config.yaml
lr_router: 0.00109
positions: "rope"
grad_clip: 1.0
Below are experts of layer 2 (counted from 0) of a mixture-of-experts language model. Rows are named router (the router's row for the expert), up (a neuron's input weights, with its number), down (a neuron's output weights, with its number) and show model dimensions 192-255. Each number is 50 + 10 x the weight over its row's rms, rounded and kept within 0 to 99.
After each expert's rows: "comes after" lists some tokens at least twice as common just before its tokens as in all text. This comes from a sample of Wikipedia text that the model never trained on. Tokens count by the router's weight.

# expert 37
router:53 48 39 36 67 64 44 61 43 58 37 60 62 54 67 53 34 47 35 58 62 49 71 63 73 48 48 68 60 39 33 53 40 63 50 63 30 62 36 49 51 34 47 40 35 51 57 34 49 56 36 38 37 34 45 57 59 49 53 43 41 38 41 49
up0:39 53 54 52 39 49 44 47 36 38 66 34 38 58 54 53 74 49 67 54 31 40 59 56 38 46 33 53 40 27 56 60 46 45 54 47 74 52 49 40 58 26 58 35 65 44 62 44 55 51 32 65 46 41 51 31 55 32 58 40 45 61 56 46
down0:42 54 46 37 54 54 37 37 64 40 61 36 39 52 39 51 66 56 56 61 60 38 55 46 44 40 31 44 50 48 59 50 67 49 63 41 55 39 34 60 69 58 45 42 66 53 64 39 53 45 56 68 49 29 38 32 56 55 46 67 51 50 49 64
up1:58 58 37 62 67 40 51 42 64 30 46 38 68 35 36 27 60 39 47 37 53 48 57 42 63 51 43 59 33 39 46 55 49 47 50 42 61 35 42 59 29 66 53 50 45 50 54 41 52 54 43 54 48 50 48 42 44 60 47 46 51 44 40 41
down1:25 34 67 42 30 52 50 55 33 59 47 38 38 64 45 59 42 80 51 53 68 48 36 52 46 67 54 39 63 57 47 37 48 55 56 47 44 68 61 46 57 50 59 59 43 33 49 35 57 58 60 29 67 53 35 54 44 45 53 74 53 38 56 38
up2:60 50 40 48 45 42 67 52 71 43 41 40 48 37 39 48 54 65 51 59 53 67 55 51 65 48 38 40 37 66 52 78 59 57 73 50 60 49 57 51 64 49 59 55 42 44 58 42 35 68 61 55 34 48 51 62 46 62 60 55 46 65 52 30
down2:46 45 55 43 45 65 40 50 52 67 41 55 59 52 62 82 57 54 32 35 51 41 48 60 44 22 43 44 38 49 39 33 49 41 40 44 63 40 43 42 43 46 32 43 47 65 52 57 60 43 39 46 60 35 45 46 55 21 55 32 71 33 37 60
up3:50 47 46 58 48 50 38 49 48 62 43 42 52 35 54 65 73 51 49 34 43 38 53 52 47 49 51 59 71 62 46 29 43 58 48 54 48 47 48 50 55 43 57 70 60 51 55 52 74 65 51 59 55 59 45 52 51 52 58 51 60 63 40 40
down3:50 58 56 45 41 47 58 35 46 38 57 31 60 52 46 33 39 41 55 36 57 50 50 46 47 41 54 46 35 49 42 63 50 57 47 53 68 53 44 38 59 50 58 56 47 36 33 40 42 55 53 43 43 58 54 58 39 48 56 50 55 54 52 52
up4:53 30 50 39 34 49 27 34 51 46 46 44 44 55 47 45 55 37 46 65 53 73 50 44 47 48 44 36 48 46 54 58 53 67 31 54 46 49 55 55 59 31 66 44 57 49 55 63 53 43 53 63 33 37 44 65 47 43 44 34 29 34 44 58
down4:50 62 35 50 73 44 41 53 38 45 40 42 50 49 50 67 42 50 46 41 37 64 55 42 55 57 49 42 41 50 55 56 41 72 56 61 69 39 34 55 22 59 41 55 41 70 56 28 57 58 61 39 46 52 41 46 55 45 54 50 54 45 62 49
up5:48 54 42 43 35 34 37 38 57 75 52 50 65 46 39 49 56 55 57 52 39 44 61 43 44 45 49 49 52 45 44 54 43 48 58 63 45 59 60 54 57 43 64 20 54 58 41 63 53 51 61 46 41 43 42 62 46 58 75 51 50 39 53 73
down5:59 32 46 52 55 61 42 42 47 42 57 53 66 52 46 41 59 64 46 42 53 64 43 50 49 62 62 50 44 61 54 57 41 54 58 41 44 38 60 67 53 49 50 53 48 47 47 29 38 54 46 65 37 51 62 51 58 30 49 50 65 62 43 27
up6:52 44 58 51 65 35 34 47 55 42 42 36 47 41 54 48 60 63 54 52 34 45 46 43 66 34 49 57 37 41 54 59 44 39 56 37 52 46 60 37 47 67 37 43 72 58 44 48 51 66 53 36 43 51 43 51 44 51 53 55 38 33 46 71
down6:57 49 50 41 54 58 56 46 50 67 61 49 46 63 37 32 44 58 51 50 40 42 69 47 53 50 52 57 55 55 39 53 55 52 42 59 48 62 44 41 63 52 41 36 59 34 67 51 39 58 53 52 54 59 42 50 57 63 42 44 63 56 51 18
up7:70 61 45 72 62 48 56 53 42 53 54 70 57 43 39 50 45 39 54 44 44 63 59 60 49 61 46 52 52 30 67 40 70 51 47 43 45 75 42 60 36 59 53 55 50 44 43 63 48 56 47 61 40 38 67 46 51 33 48 33 28 56 51 40
down7:30 45 55 35 43 41 50 44 44 49 70 49 35 58 31 52 50 51 49 38 42 47 44 57 51 58 44 32 48 61 55 36 25 64 63 52 39 47 39 39 56 33 55 61 41 66 57 50 65 56 67 45 50 43 58 57 69 35 50 65 53 37 40 60
up8:61 58 63 50 51 52 57 54 60 50 47 44 59 51 42 45 49 54 50 37 34 57 38 43 39 58 39 52 46 51 61 50 36 53 35 55 40 62 56 47 37 33 51 46 46 56 46 46 48 54 48 52 30 27 50 46 67 53 62 47 64 59 56 46
down8:55 56 57 44 35 46 47 40 61 45 58 45 55 65 49 62 58 53 53 52 45 42 59 61 68 66 49 47 36 30 54 40 48 51 67 40 68 42 69 58 61 84 38 59 71 59 32 57 42 62 64 56 44 63 40 31 46 58 42 53 42 41 49 31
up9:48 33 51 38 57 56 62 44 58 47 64 55 47 48 50 54 35 55 44 57 63 41 54 59 37 66 37 56 41 43 51 47 38 68 24 48 66 46 52 36 40 43 59 48 49 51 51 62 53 45 56 57 46 30 49 62 50 56 70 49 52 60 61 58
down9:33 30 36 44 66 54 44 50 54 56 35 23 40 60 68 55 60 24 58 58 53 47 37 54 52 41 58 53 64 41 59 53 64 42 64 67 29 45 60 56 45 57 48 37 44 52 53 28 35 58 35 29 54 50 41 53 32 47 59 44 41 35 48 52
comes after: "\n\n", "\n", ") ", " ", "See ", "ation "

# expert 1
router:57 36 62 43 37 64 47 59 51 50 68 49 45 64 35 53 43 58 59 36 45 42 36 38 41 64 45 52 40 36 50 42 43 53 42 50 46 50 65 54 62 58 45 57 78 29 57 48 59 52 64 44 40 45 64 63 59 59 63 61 43 47 40 41
up0:47 46 42 59 42 40 48 63 58 50 63 44 40 47 50 42 56 37 57 41 41 55 60 48 54 57 52 42 38 58 63 82 54 54 55 57 57 38 32 41 45 61 44 47 35 57 52 46 36 35 50 57 52 66 56 44 59 40 51 58 37 35 54 51
down0:44 55 42 43 44 55 46 35 31 53 35 44 58 55 51 43 57 63 62 50 47 41 38 56 60 67 44 48 65 44 48 44 50 39 50 41 48 50 62 45 53 51 54 51 44 53 63 40 54 58 46 48 46 39 48 72 42 40 37 33 58 61 54 57
up1:42 51 46 70 47 50 69 48 38 48 63 58 71 35 57 46 46 41 60 54 52 49 42 59 52 55 61 50 45 44 42 64 46 50 55 63 70 49 63 38 43 47 62 57 58 58 60 58 50 35 30 52 54 33 45 51 67 55 38 44 56 30 46 34
down1:52 39 42 49 57 50 42 60 66 77 23 49 49 33 58 43 64 43 68 43 42 58 55 27 45 45 39 47 35 57 57 42 51 69 64 65 40 73 58 59 62 41 52 50 45 36 59 71 57 59 62 63 40 56 69 44 49 45 39 53 58 62 60 42
up2:53 45 45 52 52 42 51 43 47 36 43 49 59 51 41 57 39 53 48 65 44 52 56 39 59 51 54 51 49 36 55 30 53 58 63 29 53 40 47 58 55 59 71 44 50 39 47 52 55 62 38 58 43 53 55 57 30 42 53 54 59 67 44 49
down2:42 55 48 69 47 51 43 57 50 61 56 43 43 56 35 59 51 53 40 26 49 60 45 51 44 38 47 52 44 57 40 57 41 34 59 53 45 56 71 37 41 43 35 53 55 41 55 67 51 47 61 59 53 62 43 60 56 58 52 64 35 45 48 64
up3:61 60 53 39 45 61 46 57 63 64 35 55 36 59 46 44 61 53 43 61 38 62 43 36 52 44 44 71 47 37 62 42 52 53 47 41 46 55 56 43 36 61 66 51 62 44 25 63 58 55 52 41 75 47 58 40 37 66 50 45 43 63 58 57
down3:57 66 46 52 52 50 59 58 54 61 60 61 70 44 60 47 46 67 55 41 61 45 41 45 45 55 43 35 49 42 32 52 41 34 45 47 46 45 57 61 65 54 50 47 54 58 50 50 52 53 55 38 58 59 44 58 54 52 49 55 51 37 49 41
up4:47 50 56 49 69 40 51 38 43 36 55 47 58 63 42 55 65 46 50 59 56 61 60 55 48 76 55 40 58 38 54 44 53 37 43 56 55 59 42 51 52 61 49 44 51 45 50 49 51 34 48 47 54 39 61 52 58 56 74 57 59 52 47 53
down4:66 52 49 52 44 65 43 64 55 52 37 47 35 40 53 47 35 52 49 39 50 33 41 49 46 68 49 57 52 81 37 50 39 67 45 51 49 46 53 53 59 53 48 49 36 48 57 43 58 60 55 32 48 29 64 64 58 63 50 61 51 41 50 52
up5:42 44 57 44 57 58 49 48 63 47 23 58 58 51 48 43 49 51 61 65 52 56 56 57 30 50 52 47 58 49 41 54 51 48 49 50 61 52 40 42 54 54 53 58 49 46 59 50 62 39 42 42 43 42 58 60 41 62 44 46 32 42 38 62
down5:45 45 48 69 35 29 44 48 44 42 63 57 68 56 63 45 53 49 49 45 38 50 44 45 34 62 38 36 43 59 61 53 49 39 63 49 48 36 59 47 31 41 42 47 51 44 32 43 49 62 72 49 40 39 50 40 58 48 47 63 52 45 51 36
up6:41 59 46 49 62 54 41 42 37 57 37 52 59 49 53 41 26 53 49 43 29 60 54 39 68 58 53 48 52 48 61 60 55 53 45 46 43 63 48 53 44 41 66 48 65 41 53 48 49 44 25 51 41 40 57 44 47 36 44 47 34 47 52 58
down6:51 60 48 43 39 49 54 66 55 35 63 55 36 56 42 52 44 46 50 61 75 57 63 62 31 48 44 46 46 56 38 36 45 49 45 52 46 59 46 51 53 50 54 59 53 44 44 40 51 51 43 47 59 59 67 33 52 61 57 65 70 43 37 38
up7:52 24 74 54 61 71 48 51 66 53 53 46 47 47 64 50 50 61 56 33 24 43 38 48 37 53 57 63 24 58 34 41 66 42 47 56 43 58 54 33 54 48 54 61 47 55 60 52 55 36 36 57 47 55 48 49 48 33 56 55 47 58 53 42
down7:56 24 44 45 58 47 34 45 47 61 49 55 58 48 52 58 61 48 36 42 33 53 41 52 45 51 39 40 30 43 51 53 42 35 62 34 42 29 29 59 53 38 44 47 48 40 46 33 43 46 42 45 41 54 57 58 40 39 50 46 47 38 47 41
up8:50 49 57 52 47 57 64 58 67 55 51 48 59 50 39 58 61 36 39 54 40 49 56 40 55 54 57 48 68 33 66 62 36 48 50 49 60 70 60 51 46 45 57 58 35 42 54 50 40 54 45 58 42 37 36 47 55 54 56 46 56 56 50 57
down8:54 46 45 38 42 51 57 53 53 35 63 59 60 43 46 53 68 34 48 46 25 47 43 71 61 40 45 53 20 60 52 46 35 51 50 44 51 40 48 53 45 32 73 36 38 54 62 58 45 37 59 50 61 32 47 58 38 34 48 47 48 55 41 50
up9:50 45 53 51 40 54 45 51 52 51 54 50 50 69 62 38 54 48 51 38 26 33 47 34 51 45 51 58 64 41 51 54 52 61 62 47 58 51 50 50 58 44 40 49 70 39 55 46 59 48 71 59 50 61 41 61 54 61 46 41 61 56 48 56
down9:48 39 57 45 60 57 36 56 50 53 62 57 63 54 42 65 53 57 34 56 54 47 56 47 38 26 54 58 44 44 51 49 48 54 47 42 66 51 34 68 35 57 51 72 32 49 53 48 46 50 42 66 45 49 50 47 56 50 43 29 57 51 52 49
comes after: ".", "|", "=", "==", ")", "==="

# expert 36
router:50 44 49 40 73 45 51 65 45 59 54 46 61 51 55 53 69 57 55 43 30 62 65 57 55 41 67 56 55 33 51 44 48 52 78 48 49 51 43 51 39 46 54 34 46 46 36 43 46 49 65 53 31 38 50 50 58 40 42 44 28 46 46 61
up0:43 32 49 45 44 44 48 43 51 36 53 53 52 39 52 64 37 49 38 62 64 42 41 48 62 44 45 37 66 38 51 60 61 59 36 48 57 62 45 47 49 54 56 63 56 44 68 44 25 65 44 56 45 49 49 67 40 40 57 31 40 51 40 70
down0:50 39 48 55 50 48 74 63 61 34 52 37 57 33 53 55 50 49 44 65 52 54 63 56 83 54 55 51 36 49 34 69 43 39 51 55 45 43 30 58 51 46 60 40 41 74 56 43 48 48 56 52 56 66 43 56 57 58 46 36 55 37 46 51
up1:58 53 44 48 76 53 39 43 64 49 50 62 50 41 42 44 45 45 48 46 45 70 57 45 53 32 52 35 46 63 43 60 53 61 40 41 63 51 47 60 56 46 41 55 44 42 73 57 61 53 47 48 42 60 29 54 46 47 50 39 62 47 46 56
down1:47 43 41 48 49 43 47 49 56 54 51 51 52 57 29 43 56 49 48 45 65 66 58 51 29 42 62 43 51 54 51 42 66 49 28 63 69 49 53 59 57 37 43 47 55 30 70 65 55 57 44 53 49 61 38 52 66 37 43 22 61 51 65 53
up2:38 62 59 22 48 43 48 52 46 54 48 42 50 53 47 66 44 59 47 45 72 39 30 62 52 57 54 48 43 55 48 53 44 68 46 42 43 58 53 47 46 52 39 56 55 40 51 65 61 55 53 39 53 27 54 44 50 41 66 55 47 44 53 72
down2:35 44 49 31 54 51 42 45 38 39 40 43 58 56 40 55 42 55 27 25 55 43 38 38 50 36 56 45 43 44 31 22 58 49 35 42 38 49 58 43 33 45 43 49 57 43 49 61 41 44 51 41 42 27 54 58 59 78 44 45 44 51 44 64
up3:61 45 47 45 55 59 35 51 52 45 55 54 58 49 48 55 65 66 46 51 35 76 53 54 48 55 34 60 54 66 50 54 59 50 31 51 56 40 52 38 68 65 73 47 63 56 60 47 59 42 56 54 38 47 49 51 63 59 46 54 51 67 37 48
down3:49 50 39 56 43 41 44 53 49 46 65 57 58 64 49 57 49 71 63 48 30 65 60 60 62 64 45 52 49 69 45 71 29 62 29 56 50 43 40 63 57 43 48 51 38 49 60 40 54 65 67 59 37 46 57 58 49 38 37 41 38 74 31 36
up4:39 43 50 42 28 40 40 41 43 59 62 73 42 45 39 51 45 48 55 55 43 54 47 71 54 66 54 46 43 44 50 41 28 59 36 52 48 42 39 56 60 42 83 41 50 40 35 45 60 64 67 49 52 31 50 24 38 53 67 81 46 45 63 48
down4:56 46 65 53 25 44 44 50 47 56 60 48 39 63 45 61 39 76 61 48 69 45 33 51 38 70 44 45 52 47 51 50 52 47 47 45 57 52 56 45 67 66 60 50 55 34 51 45 56 69 40 53 64 53 49 35 61 55 64 66 58 45 40 47
up5:24 49 64 70 56 40 49 62 52 55 42 41 52 59 58 44 49 61 50 41 63 35 42 57 52 45 52 54 51 65 59 48 37 50 38 52 61 44 34 43 53 49 64 27 60 50 59 48 42 54 45 43 40 58 38 27 50 53 46 47 52 45 59 39
down5:48 53 37 68 54 45 36 44 50 52 50 48 49 49 54 33 68 67 39 59 67 53 48 38 57 51 41 48 53 62 52 49 63 62 55 36 60 56 29 51 51 50 56 43 48 43 47 58 49 40 53 53 60 58 50 54 20 42 36 42 54 55 61 55
up6:57 70 59 52 45 56 52 51 49 65 68 39 52 54 44 56 39 49 58 73 67 60 46 61 46 47 65 48 57 45 59 37 42 41 55 37 39 42 67 72 36 41 74 42 48 39 41 41 51 52 40 42 65 43 51 51 53 59 47 55 51 41 52 56
down6:38 63 53 57 46 36 50 50 47 65 39 55 56 53 37 71 43 44 44 31 45 46 61 40 66 64 42 58 53 43 49 47 58 52 52 48 28 50 41 46 47 54 53 61 51 49 32 40 48 52 66 50 63 27 53 56 41 67 39 36 50 45 43 46
up7:37 48 54 51 26 49 57 49 50 44 56 47 34 50 54 48 47 59 48 61 47 58 47 42 51 58 44 49 44 60 56 58 52 61 56 24 65 63 52 71 46 48 39 64 54 47 40 39 42 52 38 47 55 52 60 66 42 53 31 46 58 42 52 48
down7:69 49 53 44 73 44 57 58 42 64 44 53 47 49 37 65 39 43 41 40 39 36 52 49 65 39 57 60 53 52 43 49 42 49 42 60 39 48 47 49 49 51 57 34 51 44 61 40 66 41 37 62 59 49 45 62 57 36 63 46 40 48 51 49
up8:54 63 43 61 53 52 31 56 62 58 60 75 38 38 42 46 32 54 46 26 55 43 56 34 52 34 54 51 60 62 46 58 31 58 38 63 57 39 55 49 42 54 70 48 63 47 71 72 63 41 50 34 44 67 49 48 54 54 40 51 40 47 30 48
down8:64 57 33 59 49 33 22 50 60 52 58 69 37 49 40 60 50 53 36 42 34 36 51 48 56 47 77 45 54 63 46 43 54 55 34 50 36 54 67 58 41 45 51 48 51 48 52 52 58 39 55 20 46 63 57 56 63 40 32 49 33 40 50 63
up9:57 39 67 63 38 46 55 67 55 34 78 68 53 42 63 44 41 51 38 70 44 46 45 67 48 53 42 42 31 44 50 54 50 38 33 46 31 38 57 54 46 54 43 55 45 40 33 42 55 41 37 51 55 34 40 43 50 47 31 43 70 39 54 61
down9:42 49 39 58 50 52 41 50 77 45 55 73 41 50 59 35 51 34 50 56 61 36 41 55 61 42 54 55 44 64 47 47 49 55 47 51 49 42 50 63 30 62 51 39 57 45 59 51 47 36 40 38 42 51 44 60 67 70 57 55 38 43 39 48
comes after: "\n", " ", ") ", "0 ", "1 ", "2 "

# expert 11
router:51 42 66 39 49 36 53 32 47 64 34 46 35 53 45 47 58 59 44 48 54 66 41 45 63 29 60 57 47 58 33 51 45 56 51 37 39 46 53 48 35 53 34 45 39 30 56 42 55 51 30 45 37 46 30 61 41 40 47 67 63 41 54 56
up0:56 45 46 57 51 62 40 56 43 53 41 55 47 63 33 57 62 58 47 46 49 54 56 49 44 40 55 42 35 57 48 40 45 49 58 62 47 54 59 44 40 48 57 44 58 36 57 50 69 36 57 60 31 67 37 38 57 55 46 43 57 50 36 47
down0:56 44 50 51 45 41 59 47 60 45 44 36 50 45 59 55 55 48 49 58 40 51 29 38 56 43 48 40 68 42 43 55 49 56 50 29 43 55 46 57 46 53 50 58 44 48 45 45 40 52 30 36 63 46 55 70 30 24 51 62 34 44 51 50
up1:29 55 37 62 51 57 44 46 46 41 36 40 50 50 57 51 69 36 58 49 48 50 40 58 46 33 56 54 56 54 64 55 38 40 43 62 56 52 49 59 52 51 63 46 55 62 50 72 48 65 55 49 44 57 66 50 52 49 44 36 41 40 69 60
down1:44 69 35 47 49 39 48 50 42 47 54 47 48 42 48 49 66 36 59 67 56 63 51 63 63 36 42 60 51 43 56 11 44 55 48 39 42 47 42 56 60 51 28 47 50 54 62 49 52 38 65 41 39 67 55 39 48 51 66 44 57 43 43 65
up2:65 36 50 35 33 43 53 60 57 49 48 53 55 52 38 59 51 52 51 58 49 54 57 54 68 42 50 45 46 48 52 37 69 67 47 42 60 37 35 56 47 53 58 53 46 36 30 60 29 51 57 36 40 55 46 77 56 64 56 53 47 48 54 38
down2:45 58 38 69 46 56 49 49 46 68 43 52 53 63 59 41 54 36 49 42 54 53 49 45 47 42 39 54 53 54 27 43 37 34 60 51 51 56 66 39 65 32 56 58 55 45 66 40 62 58 49 53 63 38 61 30 60 30 56 39 52 67 46 54
up3:34 34 55 41 44 61 60 54 45 56 53 50 42 39 46 59 51 55 22 60 32 55 34 42 58 33 47 55 40 29 53 53 54 54 56 42 53 54 65 55 37 44 55 43 46 53 41 47 45 48 42 53 40 39 57 54 37 49 58 65 63 52 68 31
down3:50 50 49 54 63 57 56 34 46 57 58 46 65 34 58 73 41 43 54 43 55 53 42 55 50 53 61 49 37 70 60 36 46 62 45 55 66 53 49 40 36 63 47 34 42 49 51 43 37 58 60 42 58 44 68 69 43 48 63 26 56 62 45 40
up4:58 52 49 30 50 49 34 52 45 47 45 34 58 53 52 43 44 35 53 64 50 50 47 48 66 52 59 63 45 51 60 61 45 61 50 53 72 51 67 68 62 36 56 46 55 51 45 61 46 51 59 39 64 56 53 59 47 58 46 47 65 35 53 53
down4:54 53 62 54 37 54 62 53 37 65 55 59 44 58 46 72 60 55 49 47 52 45 45 54 29 56 45 29 63 48 40 27 56 46 55 56 35 52 32 47 47 65 49 54 69 64 66 48 60 45 51 58 42 48 36 43 55 55 52 42 51 49 45 49
up5:48 57 47 52 61 67 54 46 33 58 58 36 67 62 23 59 49 43 52 41 56 53 38 39 53 20 44 63 52 40 49 40 30 36 46 38 59 35 60 52 62 62 54 60 37 37 57 62 46 41 33 57 46 53 72 51 44 46 48 55 47 56 67 55
down5:43 63 46 72 57 59 43 42 52 41 56 52 45 44 49 72 52 65 47 65 57 64 40 63 47 46 61 53 45 37 16 68 53 61 39 43 48 50 45 56 51 39 57 33 46 48 41 55 45 65 53 49 56 48 52 52 34 49 48 49 38 41 50 68
up6:55 57 43 59 43 42 47 39 49 51 48 44 54 54 44 48 34 58 41 65 51 26 58 49 52 47 56 58 49 66 38 59 41 35 41 49 50 38 43 54 46 41 42 56 54 52 58 41 42 52 39 56 42 30 60 60 48 40 54 54 60 55 55 54
down6:50 45 50 30 45 49 43 66 56 52 49 48 49 42 59 47 53 41 42 42 44 49 33 45 51 60 50 55 41 43 62 32 71 58 52 42 70 55 46 47 63 47 56 40 57 50 45 54 57 43 78 44 42 62 42 50 60 56 42 36 54 45 60 30
up7:49 43 32 43 42 61 44 61 60 50 41 59 47 60 47 54 46 54 39 51 32 39 56 60 63 43 54 54 42 49 57 44 32 46 33 30 41 54 50 43 45 55 58 41 33 49 70 59 42 37 57 42 37 49 50 56 51 39 53 51 28 42 29 42
down7:47 57 56 53 59 37 53 44 38 51 64 24 40 49 50 53 60 45 42 61 56 49 52 54 44 59 49 56 50 42 36 36 51 41 64 59 61 49 49 44 45 39 41 46 59 55 39 40 58 73 54 56 57 53 62 54 43 52 55 46 40 33 70 51
up8:60 57 39 56 69 65 50 48 40 60 62 36 43 33 50 46 55 55 34 42 52 65 41 32 59 48 61 67 50 59 48 55 49 60 58 30 34 43 51 56 24 69 35 47 64 37 52 62 47 36 53 84 70 59 40 48 47 50 49 51 51 33 43 63
down8:45 45 46 38 39 46 48 52 45 43 31 57 55 69 53 49 37 66 61 51 65 39 35 39 23 46 39 29 51 40 49 57 44 42 24 62 48 50 49 45 66 50 57 60 36 59 46 56 48 56 51 17 33 49 35 48 51 31 51 52 65 57 59 32
up9:55 44 73 47 59 39 48 55 57 60 49 66 38 59 56 30 51 57 45 55 50 51 60 59 62 32 42 50 51 48 41 44 43 50 56 50 56 55 46 32 49 62 33 49 42 44 59 42 34 40 32 38 47 54 52 59 36 58 40 47 54 48 69 49
down9:35 62 42 57 27 60 58 51 47 49 51 46 60 54 47 57 55 33 49 36 47 53 22 46 45 34 34 62 67 40 57 45 50 41 56 36 50 38 59 41 42 45 76 55 54 65 47 58 45 53 58 73 68 50 52 47 42 50 54 46 34 51 59 36
comes after: "| ", ".", "–", "201", "200", "202"

# expert 14
router:61 37 46 44 43 60 63 50 38 45 51 62 41 57 50 29 58 56 63 38 55 44 37 50 41 59 45 64 41 44 50 39 46 60 43 34 58 65 54 45 64 62 52 34 47 38 49 41 59 39 52 35 66 38 61 61 60 37 64 46 58 45 44 36
up0:27 53 62 42 39 53 35 53 40 45 62 39 45 61 66 49 45 50 42 53 41 57 43 58 53 49 65 52 46 48 46 41 50 59 49 56 59 59 55 55 59 59 52 36 56 55 42 58 60 49 54 62 46 57 56 64 47 50 44 43 36 38 59 31
down0:46 63 63 36 42 57 58 53 46 49 58 44 65 51 35 47 44 36 60 44 53 47 56 52 65 41 41 54 64 41 49 54 26 42 60 33 36 46 75 37 49 53 33 49 48 59 58 57 47 62 54 59 43 37 61 33 64 60 39 52 60 32 56 34
up1:42 58 54 65 53 60 57 46 37 44 50 50 45 59 54 70 34 46 51 44 40 38 40 54 43 53 47 58 58 37 55 53 40 40 63 46 43 49 71 49 36 69 67 44 58 53 44 60 54 50 40 65 46 52 46 59 50 37 40 53 64 55 41 60
down1:49 46 56 48 52 56 51 51 15 72 39 57 54 63 35 43 65 47 56 36 46 54 64 34 42 31 56 42 38 51 50 51 48 46 56 41 52 54 41 46 54 40 33 46 43 49 54 49 55 50 42 43 27 57 51 43 55 53 43 45 43 37 43 36
up2:34 40 47 47 69 40 61 60 50 45 45 46 48 52 27 47 50 49 65 52 27 55 39 40 45 42 51 42 69 45 58 56 52 49 51 40 64 57 43 46 44 64 55 25 45 50 27 38 60 44 52 55 63 54 57 41 58 60 41 31 44 58 54 41
down2:49 67 31 58 56 70 59 45 56 33 51 61 48 48 56 54 41 59 50 32 67 47 64 51 46 39 41 42 48 38 49 61 35 55 61 45 49 50 50 55 47 57 51 48 48 44 46 61 47 50 47 53 47 47 78 48 53 46 35 65 31 35 36 66
up3:48 60 53 61 62 39 48 55 50 60 54 36 52 64 48 49 60 67 55 54 48 58 53 51 44 27 63 66 48 38 51 48 54 48 64 55 35 52 50 56 49 35 63 30 65 59 38 56 32 70 55 53 57 44 53 56 55 45 51 56 41 75 37 60
down3:41 27 62 46 39 47 57 58 47 49 56 61 49 39 51 59 49 61 39 48 42 55 51 57 57 46 45 32 47 39 60 54 56 57 41 40 53 39 64 60 59 73 46 52 47 56 38 57 62 42 32 50 55 46 45 55 55 55 70 47 40 65 50 49
up4:42 59 51 38 34 53 49 48 51 57 44 45 56 44 61 47 45 59 60 49 37 62 48 40 70 35 49 53 27 45 26 37 56 68 50 45 57 65 40 50 58 58 47 45 55 47 33 61 55 37 48 48 56 42 51 60 51 53 40 54 58 50 75 34
down4:59 48 59 44 60 60 43 43 49 48 60 62 43 47 37 40 46 63 50 39 43 54 46 70 57 54 46 56 53 39 45 44 38 55 54 42 44 50 64 34 27 46 56 54 46 65 56 42 64 52 55 55 59 40 49 36 51 52 39 30 66 67 63 33
up5:40 58 34 24 54 53 44 57 67 49 45 50 64 52 83 61 37 54 56 33 51 57 60 45 53 33 64 41 45 44 54 51 55 17 61 50 56 53 54 44 53 62 45 47 65 58 41 34 60 44 56 42 52 39 49 42 50 49 51 23 37 56 40 68
down5:39 69 51 25 42 35 46 50 48 41 46 32 36 56 64 54 38 65 35 49 59 49 44 51 52 46 62 51 58 38 53 70 64 41 43 39 47 50 52 56 55 50 49 43 53 43 46 51 43 52 51 30 50 51 65 49 60 50 50 33 42 50 43 35
up6:56 63 54 51 56 55 51 54 51 49 53 52 50 64 52 63 71 32 46 56 59 48 65 55 50 51 50 59 36 58 55 51 42 52 46 46 53 43 57 42 49 40 60 50 53 45 62 45 40 46 66 53 55 32 62 50 43 39 48 46 37 49 62 44
down6:40 52 28 46 46 57 30 58 38 42 37 49 46 38 54 27 45 49 54 56 50 53 38 35 55 54 57 45 55 44 57 42 56 30 44 46 40 47 33 49 63 51 39 64 49 49 48 43 60 41 26 57 32 64 51 48 72 53 41 44 56 56 51 44
up7:66 33 40 35 52 45 57 53 54 45 65 49 39 36 47 51 54 55 48 50 51 38 57 44 45 40 56 41 67 45 49 60 54 47 38 62 38 48 57 52 56 53 45 59 55 58 44 58 67 47 77 59 63 66 66 35 50 51 58 53 48 48 58 45
down7:43 57 45 60 53 62 37 51 44 62 48 51 54 56 56 52 61 47 51 50 40 67 49 32 63 54 55 71 45 38 61 21 49 58 72 50 48 47 49 40 42 50 49 49 41 55 66 43 55 48 41 59 36 49 46 54 37 28 86 37 36 50 47 59
up8:62 57 51 45 57 41 55 46 41 50 55 63 54 51 62 29 63 47 38 47 35 47 28 71 26 40 49 22 26 62 43 46 52 54 62 35 43 64 42 63 47 55 50 50 32 56 54 55 36 52 48 47 45 55 48 47 60 54 44 60 55 59 51 57
down8:32 48 62 52 42 41 64 44 44 65 61 55 65 52 54 45 38 51 45 57 29 58 62 61 46 55 43 44 58 62 39 46 46 35 49 64 62 44 49 37 79 54 36 43 51 55 53 33 60 65 46 53 66 53 46 63 61 30 35 52 56 44 46 40
up9:35 53 59 42 55 42 69 39 64 63 56 53 61 67 43 51 54 49 54 57 40 48 53 66 47 26 49 63 51 59 26 48 59 44 38 33 44 65 52 39 61 62 52 38 45 41 40 47 61 59 48 47 53 42 66 46 55 65 47 37 48 58 53 59
down9:55 59 52 53 56 62 40 61 41 50 54 45 43 31 38 63 42 52 60 55 72 52 48 51 42 74 60 48 49 55 48 62 38 38 63 65 46 45 59 63 35 48 50 37 53 44 47 76 55 51 59 59 52 68 35 63 58 43 36 61 49 62 44 49
comes after: "|", ")", ".", "==", "===", ";"